Weights of a small mixture-of-experts language model, trained from scratch on English Wikipedia.
Size: 13 layers, vocabulary 4096, 37.3M parameters.
Experts: 256 experts in each of 11 layers, 32 cubed ReLU neurons an expert, 4 picks a token, a sigmoid router, a shared expert of 128 neurons.
Training: a variant of SOAP for the experts, 789M tokens, 8090 steps.
Below are experts of layer 7 (counted from 0) of a mixture-of-experts language model. Rows are named router (the router's row for the expert), up (a neuron's input weights, with its number) and show model dimensions 0-159. Each number is 128 + 32 x the weight over its row's rms, rounded and kept within 0 to 255. Numbers have three digits each.
After each expert's rows: a language model's description of what the expert responds to. This comes from a sample of Wikipedia text that the model never trained on.

# expert 6
router:087155140191110149107124133102087072175187122148137110161167087115153112139144164110094128118112118166064186121072102151169099103117185090149165107137107076149160133101077110083138146105160130095106061118157151052145132135172158114152160118112088136097127118129106151122128157137133094115128096083073137112143168136097178100144100137095146088096175088204112139144139197133170098091069156170084157123061081106093083115067118146144096150088136140149117084146091138151137157123059132
up6:183147156060123074184123128140076162142136152165182169109134180147077158176146148111129124100158157128112142136142031138145140131187119156110116126082052122109164135093158106160139102169144108127201181081073161153120067121134083155121109116191150144103122138110112070116165116034152095171106155129122179120063170156180132075177138121156128169120090108129110166135121112145092191105145150127128076083119113092133118110120147120102108111117119131154159172137124167130125099135104112
up7:171093150082113121135118120111110179063068095070107166084148175131087118163137097141149127130122163118193080168183142075085137118100090131125105164130135135135091103150179132149115111135106143123165186156124105194122133126116114140121075138121151142164092153150204104157172108129092181156112111147186152136126119095157131140109133090177110139170100152032144165123067075099038149131140125109138086105192164103131128093186155114067164087168123141126113175143143116123121143121146096
Common noun or word stems before suffixes like -ing, -ed, -s (program, hous-ing, system-s), plus digits after decimals in results tables.

# expert 62
router:110090126152155075156099141171129081122152114145161096096179187142133147142134136149061174081091160171129158162162088119108168131099144171145147196118164071181097121096172161104144145101095081130101118136098111157095192163143096149144072137123140158181137179082114082078123119112100093095071094125176139146107096134154109149076122135110140074093128147157152089141121073155107160094137133182127126169144166151087167128111096135096112082125094112201149089146167195149129171094140175
up1:124066109123114080142140149072096116069104140153153121072157143143155158135109095130082128154123187155117101154110079133152098142106157118145087137131166163126056152139136160074123112082128122132168148151129171101129127131136171126117086168178122081112058170090119105086154117115131058164130125147141178131143162153121161092105134179157102092184147106097090111129064101123137136087182134156063104110090134174116131102178099088081113115128122168116092104134212169093159071147075054
up2:160098119084141139147069124127097139100125102140077115157146169192055065081149113087102152172096153149127117095129170151119136053151134168154114141095165105150127122179113107152146110177132142167111091128160128183089099129110154093149062153110099166156207157118143171151176136062136139140152184121101136126127057117129178118076095082179112112114152093202113099157173153105076111110165151125137094100087184134119123120120080095089131150146143059128114154155118112138178108111086122
Final letter pieces finishing a word after its stem, such as y in Holy, al in anal, ine in concubine, and table pipes.

# expert 61
router:065108137108120181118093152120167140079062142077143122169116148146135132130143165074100107127108140180139107146145173079106132114144048126138166093093120122064144163185177128135193151097144117169115116140091164144142141133090158158143139111140117107162120120146074099147141122080119151171122098169110215136075107143133157102157120185110145062155124137166123163103093120141143130116172112130183173122107103126099203129192144108096200161131132074117154111119183145152081050131141091
up0:154109107115165199134140139140165166072117137074140137122139135137120181111130168094160147161114120159180076135133133187079127132109104141149123111129125118139139158108087089095141094083101103088127172172079063103125135134152169114132152122131140209135115117112182109133183125147144197113068132163116111161101089146162205130118135142133175081178125157167136096134095120143106167102130122118183116158126069029108096137176120151145077213116128152163171058113180100143116131126122090
up1:128141185111131191198159108121115122148106147080099154043138135128120073107107096165137155095128111162120094173180102082205156107163130147168168146081099174084131137173128114068116129138155121095091162137137137116130182138190089085150184142166142162164127110095090135189129120119164144173135143137107057189183094150150075080136113144094147114193113140087136139163122111091116124155133149112132141122044153109123126131166126108114127118138093073165112106121149087083149152179142085
Infobox labels and words before numbers, such as Height:, Total:, (aged, about, over, ft, of, and table pipes before figures.

# expert 32
router:117193131109137125203140164201110131110192112134153100108117145093103123097141189118064067121158135170153125096147144146120140120104127171054159089126102128095116089118167054061084142115092111059100169154163168115159124100156113108120107165183165100135090090096156171165094159096162133131150121104123121137156145139134089081118144161159153125125075191163125130134130090088152109133149053193064104132115155102146171134157109156114152095125177067124097187144125110146149120116153116
up1:134162129067123123192122149156169163197084110100170037113141130157107178161124122099147134169123107084107152095161163127113080120105074188087124150154149152126146202156192143085138103134112149073135126109146096112095138068119086155062111090090178113209112107117156140102100118114167161125148130163112111123159199119148140115040140156161136163201128147115164122159094150109123121119157078147098133089160137075122150149111100094083135120128098160152107137139097126105102150168138159
up2:094132113131110154126168165170114207157041088166085108093137162158110094094095102173149174171139123081189158112086160122096111066123137123149164138112173086122153161133119095194164082069168099110134154135117203099092087080111131094097130154100155141115141108163119096115109140141148093075127100116125166160131141140154167109113118139193122148161125096083187143143201140105181114111185135078072098179097133182090133138173105146122163118149142153124147173095135110101135134108162136
Nouns for people and their roles after the or his, such as brother, father, president, author, often in election or census text.

# expert 46
router:062154110114149128092126130201145202114123147112112149114134189137131147142157087098165123126165131116161100091193147160116109135149151147117123127038182109124144068163112148145107150082148128129116115140083129165122079096134076132144157106110165129162100176153169115126152132138112066124106194117108127135095060159161119178084085150159113085159149180086134099162087039084097098133120083142107179139155131123131155106179105107103082074129079117156171137053146108169126153163128131
up6:078085077102086141140114128128119122097145157125152128079131135186148170109057090137161190117159133105095114138065139120182144131183129122142103083191123132115125107139176132105150132060159170142138194128166107100165125173161127099143159167113082127128105148123098119124101107060058140146135118063124090166094175140184038114130105133125096082197095123101130066142074120106121141151146111113115135182132119122096163129124129184153119119127154090122172185079189152112120142075135140
up7:095102134077141165112091097170180184167072134122139208097188123130124079111158141123156146124136158076147109130116158157119117164205122134201115118132070126091139147061178138106155137114115121111143154074104102152122092140142058114122107151097093155106096117137137149156134114085095112121129121074099173118102194163168123108103125100126146095197173158098128128135118096148112079157162059124135135090156129049116160109132142103137133162110102162145115113136165066161208179164113173
Word pieces in sports tables, infobox fields and list headings, such as Cross country, Years:, Species:, See also==, All times.

# expert 26
router:091139157138087173063169133093065122105159105082101057116130128105078119090170126188087159139090149140116136109065141133110148163149107095152138100200095132189137116134108140165125153100109101113086072139109141113175164129163149159096096130125159175130186078134124109147075115103151101143184156146103171087159143154165071099120094134111130090115109092057163194142140160142154159139162126150156151163189103122129150085156104064146117181113096171147174108135125082192130126123114089
up0:078068106110143105100159125110103125172173086148123089123126185121072134151124098100108158172115160195126143095159159144124102076092122122124132147168099156184131155112192124112194169155111120114092142105129121145127171145137084050103118147063118122168118134146119079214132114104178144139091149139140143135082116095113130084164189174117191114088112158089174106142069140091101105091124095145131185137195107080072133136149114165121126160191105180156186127078127117130127138113144144
up1:102085142142128164094109158187164098128095116154196100120133157127162135145164082116047216113147147083137186115137151183145081160092094166107162092161126152135128073125125130126122108184109103172179150064158138112162108121098074115119042157160144187095147119146146089047142142102159099131137159159153114183114145101094087108167157097088158088087117094107135150153153164134132117133114118116167098112121169134090176115132169106141157119167102132186167120086135091188136101121150117
Capitalized nouns after a name in tables and running text, especially Party in election result tables, also City, Day, bar.

# expert 56
router:177129118073122127147169124142152152069154185161124172140095054141109086107079135132123110109083163071150110171081145114130095129140158144156079150113086116138176157155111110094113102112127109128105146138146158124128137176128136171119119107152156104153179054140154169185116112051094089121145125107150159159158177112129181098127138102193122139130135172148137057157180192085113084158109175093088180091108130136075112116130166069065125127169121075103127129082155095112081159151098110
up7:114113174143144078093048162186163149150076113083131184194156132191135128108101117101115083133111118117108129105081126106067123118145153062122204105105126103161158117108094145126159119117161158139146126128066085118120135103142064155153140127189154125164128138109100167224136076151143094140147138162125146207099155093186107123131077119080145106077172137144084143111133090122135140142135103082172163135153108176041127116122136126123098146096165125161147089084130126157156091125138152
up8:126067076114074127136146150118107116103078117146162150237146198185127100092134139152107086130111136161147149128119168142087160123145119144100088098155147165116129147135103152076173137136091109127116174166137145114090136103066114120012109165095130136132166167167093161171144120104110114125170108083143149152111093140150139082145148136097168113123111117161195091107122063136101062105166121089101147103142163153085140030128086092141106137095153149165115121139102102132132102165075138
Blank, dash or zero cells in sports and election tables after a pipe, such as —, 0, a single space.

# expert 34
router:140124090185144145116139116121104061163115117145165113159141118132146098155129135124133141091134114128041179089072135086130118135111205060135128111085109106129160125121091145121126157129144089103071095120125181101139132134164120123106171117120126102117126106137132166116141136124136112115063124109066132112166174132083153096160161137135109112098114149135133092127126206104170072101055116169102120125073097136128060092000113115166082140091151089088062102129095174156108116079085148
up0:110085157091068117139128135067150152146108094127147140093167127162154153119171192187132178114168103090180093151153139118146069130175122126118136164042109124119135089198207122131180046194158118092148198131146085117137091088132122101112135099123137110136116144206121096110099087152133127149116140131092143162127131137113116136105098116119154133165144086096134144142116088134112137093143130134185083126128186077100185142111095116123120174174133122185074139090163151168158081086169113
up1:091124115144123128148081125160098195132162139119099162142167151152161158152120094116117093153102102083120117141130090066135143140154121066076145170105126166161139156181065133173114103112098124147173122057167144103153117137132120081106071140115126120117140184109154117165159104141106101164119121140104150214123149114153087125149085137065088129075112091030121177138089153084102146072128130058162098118108104099153124176178193153135105177148171106064134138119088125082117147174135114
Prepositions like at, on, in, by after verbs (educated at, spells at), plus mid-word pieces like Comp, pri, rele.

# expert 38
router:088189111156136187098128138129121056172127134146149123185170120146129138118122116134120138125105092119032158178100106123156164130129187082151158174190116119129173145112162122139148114138177095102123057124150145082161111105189119106160143114128144101136170120127134116092112150135114153115113157099081127177149113115120162149136185125099107089081096148148115128166105207135192101099121155200092183139087102104130126083093149140163135153087215115084089092164074167122129124081072115
up7:127146122151136084134148135093066090146117135121090135104093084125138215173096142157137145101079139117168056158092195128144152184143098126158157102089185113138124094142122117140098139161104087115121145225101110191135149154109110099135124121115134106128140128101130142173122123121138108164171154194166139217088047139116131129115105105118112146137133054201102188187157083133132128175148119141089106087128161117080147087176100106119074129182114135108149104156138144155169089144145141
up8:118101132149155151118120133170129170130090139111120097120100101184147145117151116120182134126112157079180182135113158166137128111116127089147058133125088130160077225125129090171113095144105094138156184114162093152136072107122147137143096219088159067101137109165106058162191092116195112127111112161123093161125152079113141156163140159113111144149144120064146062128086120087127123103169129070177129136166141071092124171132114084175065094113131099120130095113145149100161160175154112
Verbs and verb stems right after was, to or a pronoun, such as known, finished, compet, exhib, trans.

# expert 49
router:129128153127137125110089084146111107147107195137130193161183132123130145120129128182158185124129157100149124092125130058177172168163162094113101117136142066099069125192109180140085101099103098067187119101123116138083180175117135084083143129151122122132149145144163088124136095122148137098131097112106101096092116135067161104172147129185063135185149086130114095179195117084108080121105083183105151107100097159149154147086154152165104132094108166057097092157086132131164108150140152
up6:141079131064144074066092128098146158136119113134136132070144195114139146113166026149137119095141151154173110118094103115138099138086134103177120098155132130124138103139137108114064159116094104132117119105100126155110196171133039045136107166088069134108148108172154146094138122112105167201189138085131133133075073153137177106126080156144133114122080140167121146123137126088123153049154114126150132135132149073136071090180125121111119145126126103121141143078073092167141166156165119
up7:144102116115151101139101148123164148116128175181187173145179092210060177122125097144145166094158121129205097113098124129138143131117156100153158123129107163165125117112141139112165099074142118153115083082056100138095161103081105114038137170162137117166121173131130105162111098118111087135127117178154088094122148120046068130151127204156104129118138150106155134134115128095162099130172126068123140104164174102109158071127088119173061124101109154133082156148150097116143177124083181
Second pieces of names and uncommon words such as Penn-y, f-ant-asy, R-oss-iter and Vert-ig-o, plus Off, For and All, often in film and album text.

# expert 36
router:151104178160122110128151116102162170164137113096124098136112123105122119169077111167189152141167114152145117137154078153137080122152159084173123168181160097107074074128101145122094184161083086133135108106130116122088155112151125180074057072133086094066072078109111154065084101093136075148131105138083146126111122129114130115137128097126114147154202161082120137152077119139079126179104105154121137126077145126118106113119102159072157058112197103145173195142160141098116112095076102
up1:207077124171104100180144146124077119144057112082152146098128145104107135121089151178106113093142099129147138115164101164108127170157136158155121097114107193155105150117133062076136152092111133140153116090110177099107091127148151152124160156172085089128123160104152097174088119174157172165175120129047105177095136095143089184070102082080116140183106160099145152165146079141109166136107145101123162109068096147118124117161124120155097118159199195123177096102143114130064167139113126
up2:148150127139094148210182100108157089104158100110144116122172129099151175120118145094209102079112125107205137132146154134128078098107166148112186145110117155136119114088122122085170162174087113136086123179113126198098123128115184103114185162126109101080094122156127093154172104146124134127107106098128138163147097093145084084060159077175173143090188094155139072095132143161080166092130099154119130153138110082098082173097120133083161132174176163137150117088144126110084068161139109
Miscellaneous pieces such as "of" after "many", "mis-" prefixes, first names like Wil, Daniel, Jon, "====" headings, and table pipes.

# expert 30
router:101176148133150141071134109153131082162137184166124109178124091138130086139148101123088120184064189134101079148159156142098136113082176148114100157110121120117108106104106109100162176143129139140121155108139111029121135161141139120151123108157079114139165128184109113179162150156142195109182176121045133098168148179151172107170119176126150076133091076132118132117152195123158117065142059122123112141071096159145102127158064125144102130120074077097090127130055139132139134125143147
up5:126109146099098136098133090120162098094121111102100138150144159129151081152157136137103174153075120108174116166131163111139133099062145125161114082115146099134074122220106119162171127144111074066083110147103123129154148133139118126083107078161153095120165159130137144144177134138072139132127131129097128144126189131104163146102117142141125069099178164116095100115071098099082107123211074171140126089142101120113128095177028141179152160198098086133115216107113136160137118176189136
up6:130136163146176144135183124196106148121153132127092093110141122136159122101144108174090098123185145113155076141186101096123071148168075175139112169067134097135159132151140094127175097131125166140108159096101106072116143150089167146134197107161164115113123113126195086168092120197120136080101191111130136180095182159154104144169125098153163137179122135128090140179124089198102122135085113123113177117085149120171169086147095151131094159128118124094148139094176088133155195172178165
Plural suffixes ending nouns, like -s, -es, -ions, -ances, -ies, as in tackles, matches, appearances, industries, often followed by "of" or "and".